Experts of a small language model.
Size: width 192, 14.9M parameters.
Below are experts of layer 5 (counted from 0) of a mixture-of-experts language model. Rows are named router (the router's row for the expert), gate (a neuron's input weights, with its number), up (a neuron's input weights, with its number), down (a neuron's output weights, with its number) and show model dimensions 0-191. Each number is 500 + 40 x the weight over its row's rms, rounded and kept within 0 to 999. Numbers have three digits each.
Before each expert's rows: a language model's description of what the expert responds to. This comes from a sample of Wikipedia text that the model never trained on.

# expert 6
It responds to: The word of, and other prepositions like by, between, among, plus column bars in tables of awards, votes or track listings.
router:487466586476504522499494499467486511457545522506464418521417493548473527494513570488490519506527559547493471474497484456539516491501504453485428492588497500479555464561491495493488534513470476539536526555498482454500516416514417475525487473449414552494480563518474545474486536466437471463537426592404452562508499532508469512462470471576535518499506416500444481468450518454532567501465447480532545475481481467539523534534484532513495555484581379474532499500552563487512453468496515465450512542484484484451599520555485512538538508471451486454507529496538447460525480427583494565
gate1:493491401492509540475503511529538484501533459532566573483529475538493470436480501473534507490554537521537486475541432489566542586498554504422461537483513495493465512569511444469469484474448521497504469532528527476620507527530499531496440539542410436489419455528511506506473510533450449507491445468504487409469528446545484486387508454468490453570521494516472522512483481525566568456490534529571464483462514470477577501499555563523455523510564469478473420572508530467496546508501524485525452504509478362485504484475480457520537489469501493507532474533517478507390529504465458508
up1:530498550432512518537536501383523569509466514466559548500570463450502495463495510544602507478550469504537410513489532479481551547558455524510509453551489512493495447522455483544481512575522457537518455478465456630448502486505474536430487573572573523446479575524553464447451481509533499542482482515502504581481465527529387485458521485493540501465475468515466500528486549548483523431533471576488516497448473568581509509439473509460511514464498436513509502563470487486484495548527503552487526533556474507472483535507487567544470441473516447555547465507447464535505505513507524480
down1:480472513509437492511509519445468551489505478529440515461434462418529577501549457498461489466546457500455413468507543442513513465467461413466501558477518514519483574449477546398519493522548558491515429554499583430455567458528530475512485492459509509521529481462481401461465470522503512483553512511491509492433417487489459448471550521515522463523491507535459482491554488611488444456546469478434536506494541484475521461455540481541462417508503441466517519548546473485542445504471532543473590513483479528511437516466490517484467449443523474549536501512481490509551494542554429418

# expert 10
It responds to: Colons after field labels in infobox-style lists, such as Rocket:, Grades:, Born:, and === heading markers.
router:594469613491470454475450507496523493444561528456458469541457544509455536500512573433433576535482481535538464509526456478477536500519554515526466561504500443456646487523496393489446547542524482502527536542556473468480497439493473480563466468525436535406518537503511507515455508477431473468576500527504448584451537526500425495466448461495558506467512436492476505439499517450549544465520490522517492501480485498534468515445522540492488536470545444512508477498537521522571455449543505472488529533497445497443585552491510481524519506446514526418489548495527502465508478482527498538
gate1:509450428567524470540465486563545458518491405503493514517477531493533523487456514503431483472573487524549453506507513482525511439495541437507541470513471525435517470466514433543435468500478490476519463456507495467508526515432488452457476539526511530524489483609508531441523531545503503449554493523462455420447475477516545458519552492537502502471409506456558543556536519458465504461531525595429448541497568557523568507446419478519501545484525441510480535547566489494505486436534476478509476504491547531567436519476492495567607513528441498492549472462555445465408536461480483497
up1:498469484457523521524575500554504535470569536450451454498531539568465481443479517501477519519484462493481467521515513562501519493545497575483539517439527586503481428471503511551457539476540594468463471454559492490464540423542574553490522583501489430471465458581452592510452571541506454521505498546489465453394504469536457529508467500487531474474416528473508573510529529483474505527521573516563453532534532516476505525430516518551522525476541439455500571541556488421524473482509468445495480568475569445550496492482450491535496466532442523560522479474533447483479485488456515523
down1:495429504534472496501498459471456513528480493473514533483524524454515546526439483453452405533532398429473487537499429458477513436569481456524532513509539478504448467493506551526502496522537522547505515464444486501525481492465440483532505507497480432575486446488591485492454488469466499562433537555505499496501497471552512509523571495385504545545526466419475513486503593535496543573544462562505526483522586509477445521487572525487494488535466405433518457513525504472505477472426493487492480465518483480430457591484498444539537523552467567491406531503441508522442520430490485482

# expert 14
It responds to: Single letters and consonant clusters starting or inside transliterated foreign names, like Ch, Bh, Kh, Muj, and CJK byte pieces.
router:463498592461515519503479570491478475441566494478492492487486512508538453494483498471544737483480519540517455503496477476471470600551499491412476500489469495508483476530484461513430529511471501497457508590500542495524536541531438509513512505453461472428513564449466489514519579468543461485567416503517502492497498510525411526476489495490511502490468494562529519527425535457515512578458490505527467556575472501523512505495477531455538499494524487469537523462492504481537457506438555490500507524540509448465512469546494458520529480519486625493516531454562530509465468436522506557
gate0:480537461497494537474468510573525592606523439536513501549516509528471464539494455467507505569501505539522510524511457485495409548556474486467481470522490489496488513467549523494523584511503494558510513527446549569523475512531450511425517587496439536476503450483535531440466478524487448495595459493474519493463498488438511485481534522536489495641512440523458520505482541456514476508542495501546491467611512531491500492516480503538428544500526488531491405477461528540473478469569457547597483517559384517443539471501531478481492536511437442530495473528465494520485461402529508467
up0:524488483592530535478525495509447493465478546457529483465452528497537495504503462538512474454481515497523432484470546461539582463544542541514452493525557386476519579465514518489572479406484552458444495537472441517522517507517516505518459550557475493501445502448501436452499545499507522493504457579431506551580523561467446439528533519520495482518490461474491560414430510462490518535560611541462465504524567557448496511510491509503514518498468549496521565563483487507540470519488535476411520556505539494519459426555499405522537511479502456527457462483469529437453501426503554481
down0:502545459526530510519400509488457543523493483534556497501500461465510563521538469572517533562550509415510525563491461529568530524543534512545516481474478520475504504474550429426477447476477544574482519531481457519535539515448510461449511499540562525457531529518545483517604526535445496502542496486506466455493515549533562510427506572507456450516467518504524524600471563464545509515462438498573549529510535552477566510454494501449510505404545557532480516422556511468521530504518452499531523501524539506508536433532491482461445424577401555495539558535469518531496527476439456507

# expert 4
It responds to: Line breaks, == section heading openers, and early function words or verbs in biographical prose, such as In, the, help, career.
router:479454548479473478486487463480443442474455516433531435423472513520491500492565480491537580445465466549517449456513485493530522469563536448469467469504534478461557535532483436497446596480526491510492495512541526471507486488519456547545507527426479514435496581493456490512461567445410490430542472572452487512427560532504461455473501495563512526459506468590498523507487529483490524509523489550516492499551513512541478501449490504503499485539522522452499538477475528446535481475440566457488438476554487466471668499516438485471422457549484542446498572491543495463435473467525533548
gate26:553545464532534492450394556496499494487558569449551518520572509509504502430443565488479490502446525526518563436528510512498485538457532485535454457514536447506479491498529518506540496469553449546515535429457416497431529533425496573449582478465489492474542523511479481497487484519516498467432505471501499472505511499585523546506518492514477526459499482541514610527497485519500512482447417476551515392459364526498528496563470514491473515522495495519554553445545477492498476466535515458522497512523592518596534542523427529481504522448431524521526555530539557536471558495475498515
up26:505525550487469555518561546499546512476539536524548476504514445416480495476442471534510504501467484553521558538515532452507526537549457495479514480498528475503501548512575481554535542573422446549588566479447517503437539516544513493463509551524448522495499470477475527576465462428463547481496498506572463508485429519515530462476456527509491461475521516503539472465553465491496596445530498437512475512492504557460467477446425559495469466433473435474519560527478527553488558487537421456549479488480510523514479469543524593522522408555609475586499523549544513477496468472569464461
down26:479461501459493498495470510450476462486400472520546539438456513479531560501563535503466433495472500497487445521419565530498506522495510498509491510447550445459489432445477526484486501527577512490494443465502478472574522509471511568452491559446561425495552489527491496423508500557501520448441457519464499491487595507492506527527551530475505495530543544422532542593551504514487531502489393480516454449501467558489460515589450448553480529444435542558532492457513526520490526478452528449503486556503547478493513458542458461453468539510513406541473514452499518428426509451539566553

# expert 12
It responds to: Word endings like -ing, -ation and sports competition words such as League, Cup, Championship, featherweight, Wrestling.
router:490451551518527502458512489498508527417505453452526395489515464552434499475507531530462556460511549548539521511467530461480506536507489543457461491527448484488500503576488449482463541487463476561513585516562516476557480510485466519535506490482397541508472527461508447449477530475511419435561447455480392545454558540517449474492508482509486500487447501513432519571476570505524528448486488577504499490461514491570506524536511493510508598513618463484480452470486560544479468497507513492459522522531422479509619515553446461592495453514486535471473545524519508515487508427510522535
gate0:460543518557495431460504433553535513491462494399491464459470513499533517555546491558517501504533514547471476563454615531511566435462543475443502518488498510498496568434492511495461480517497503439549479499501480483417511481461519541509525479559466504485459522510462412529500540537463544419511488452549530470532596562503397487545506535434557491530485538477497474524498469492493505499481529498483502555522529475483434511542537465528517501510533493421477508518561530390526446459487545480572565540517476504534498500496515522507564440518450493506442459517580515574512497392464546541
up0:442507483510491460477517482541530556443510537478512470494488529501483460462437467498549464552544474521453455518528634487483513534535512601455498493501538466469541516457515505538534505470523555574458515504561488473548430495508573468556563459513465525541484539467507489542491421437486493418484503448477517497486427504450470464474595467446524442486512535503493521472437482481506455522437525444436598501514499462457435471427522466521511487581511445514522598434458535495526406468516535497532557579547500497512523556484513513470521521517519561509497456527584526480501475468482528475
down0:459555435481531513561524530548515516475508462515522539401528522489455527565523517467484404510456480517458515540456483465487481475551445528503493538510470451498557497486496428536481515522491393504527432467534504542510536505543549564444457564501503550489398461486532522511496451411526488442527571548510558465502536548479448568505544502473529518497501526538491543442458528574508457509568471480615579471459535518540512458568510476513543456524558569507537510548558468471520560501500547571430524509548483534570517476526508480448545539517520508479523519543564482467496484519461503489

# expert 9
It responds to: Inner pieces and accented letters within foreign personal or place names, such as ü in Lüdi, ä in Mjällby, pe in López.
router:482476602479538507560434541446512485486527469436483489506527491561492504531447494494571613436492540583494492461557520485555501526495530482426536499456518462492473527533463439497482528518516484480415536528496518423566540504462513466517451480544411579447441560529511535503517501494529449449597458563489446528454513538499437526495505477571532510487519481550515498521521523456565497498535543507505473520532526504562524519470521498515476510513574543445469504497498509504560489495440563498477483516538485391429517493526481448491531490535491543503503532427570487455487404504581501556
gate4:435507516492447432479493497474491558494513478470454450505434519514487500543511561495449489374474515526509497471453502481435468475493508496490497506504465582498538509504543507546490454482422490495505528508555521508443555583450487458548407500528413527498500526571480498441500557426512495516492515520511485513515535530521462494490473630542445472511437558518512449524498471465489503531524457489546471530477486531459532563522524419504461502422508513543465516516490445512516503545438500498499572519505396503503511447533502503546399482551478547505505553374453486515550427518485429541
up4:584411485459447497465514463536512545448531495491551518446512514529501533486540498503485456512437531564521477550583537437493572501554469493566511464476518415582538523509537457522551567473514524496555521514464498504492511452509488489434465479502449513504540482520509537471526531426462480469452526527475509495489545491514496526525516569423584517513496475412463466468458463524449497436449522432437513507477453537503493533557455402455503506486520485496492474552477471513448420491507556465535542478520558553536497529490484480566509446443469464482439457520419495502423587496413475456
down4:498477542474534442499472456515541525516522498546585570494530440492532528470465467458487518430469599566535553477491500456553531448551452477513533501440569537490531581545497515574520532525565537498590491525514496407582474535533492479476496504493516482532500526497481485480464506553465527434514485444477508510540463430497531504494512496576464559474450549506506548486440563495472538519456483449527525516589551497498523422462454424505478482436520525510483477562484479487479510451455512562541480479464529518498475523505459556517409504519503565575527452415424451464471446513498438505

# expert 5
It responds to: Given names and the first pieces of surnames or proper nouns in rosters, tables and lists, e.g. John, James, Ell(iott), Gr(ay).
router:489444548510500458519507540468489427456563515461503456487531472559520494516515472544435713517497541555514481467498569515543557535468535489482455533432484517451505561573457466474499527451521480436499477514566488396524545468496473499530465481524450476436470526512454497484498540498472478439579504530491470520461543529476456536429473470574512457472481463517525526492504530493407507531518552492452512472586501541484552482426470501499538471494513447461506491526510427467511485527469535441459477494497481515459525463574474489499537510501456533449519521405551506517456519497536486546
gate1:502469548511521474560500482467510442468471488535507421454565529485424481465517549611532554523515427493492576461501579546501492587499516543468453496437477518470500511525519514487505557409510517485530480536421497559476514489549522551542466504490419513522542483579502534538520498492503481382511526543492489559503561492467467514467490436563442555552519550473542522546490466466447554500487495506461449566550400514478464513509484500502534465521472555518515537456485476493500493489522486435501418509525493432493573482500439527463526514451522417468544511481563507517602490455519486488
up1:537496544457508502533531460471415506513475528491518479456460452498438545445483538540509490532544478428512503518471605412471515615503513516441426469459412478468480527509544514495547488516563492468551463535446458478463475466567515514490528569548507525512543478533462547517467479487511526540497558571504516459510533506521512465490487449502434508553487506519530515409471478462499605541547494474473480504578474553486489543509545479440501433503492519526537538497440490499410543494557439424478420502481474489487524542483444577491535471474542497499579464425558459507451501485521515439
down1:529438542537520530516475505464549582458508469523564540520478551461469521525445439464528465537389430486417480485425477526463483475495496476571511480522449482556438503443517438511521406520504495532498508476580480543506482445473482555451478484468555461497430496452476570537486470433538476475471485495503504504499456423540452450525464549516479436595508484461508500421507474512547487527480527444521418579499448506490459518575473523482456485478489426496503515452521497467515500481510474510479503595428478528547429507424536520475478512508504453590509495521484470522504537481520440557

# expert 1
It responds to: Verbs like is, was, were, been, became after a subject, especially in opening definitions such as "X is a village".
router:506478558493498465486485513478510532501512477421475457494461499555493467523486531555480603442509498509535445505494527445490511587579517477431512429504519452483554439490496458526508518477455491480458530505461515483469519423507457499486555483441459537517399553528449456444549495486486469475598402572497439569386498531535447487486509449494540588443439479501529489507497545443465519447466484526504510467515463447547580523522448537519515528498548402480459538486468403525473503509506549469509505501453498497488565509559439506513525473503515518445465557490555478503530472495449501517
gate1:455460453463515480464538423575499461479499451486445530490531485565494525530511549553421544458536575484514575443558533484470530516487468474543506503561505474485506434483478494498495504525504473489524474540535544402510514483533532442565532537479495488516542491518442461469426453570437443534504487494469452533469490527535507540445455474563509457505518426489545497496461478544440519460471497562459502526476464477504523525489480495520523425525434558483550459519503529385427481493560550508485465499516481531423545489577503452583505515474516475478514455491446414538565535468466399450
up1:468491438510537455520525520532494471592517462468575501461546458505486470534484542477507540473515554472552543488462545438417548503459521469496489453473550483489595568499454515544485487528460586451424458488420487531473559556621515581507452533505504535544479456509515506510487435470497495492502523477482483532511457480490517502436522523528498493548455481541513565528469499506492467443414459477443411601524443523485517456529477485482516508550441522490452455647451523453501508515562481521522486491551466504492519479557515471541489444554530482525438470487444514484516522529490483455
down1:533505481460477458560496476492513447524488466524473441508496560457518546464511452525474587480473503489451506520452476496534408491501459521522478461487485509510534524566513535536561458508495493541470477495487505480506493554491506494505518576522467473458587488486554549591541420501498519518506508482470531504599491440448553553465504498514497422452453454494525550441475427445469494479500486528635470524482544519448481468421536483525461475531539518563465480503453464433441498468470498551499464537572465514499622471538487529467566457537523498477393485530490457458433545434542507499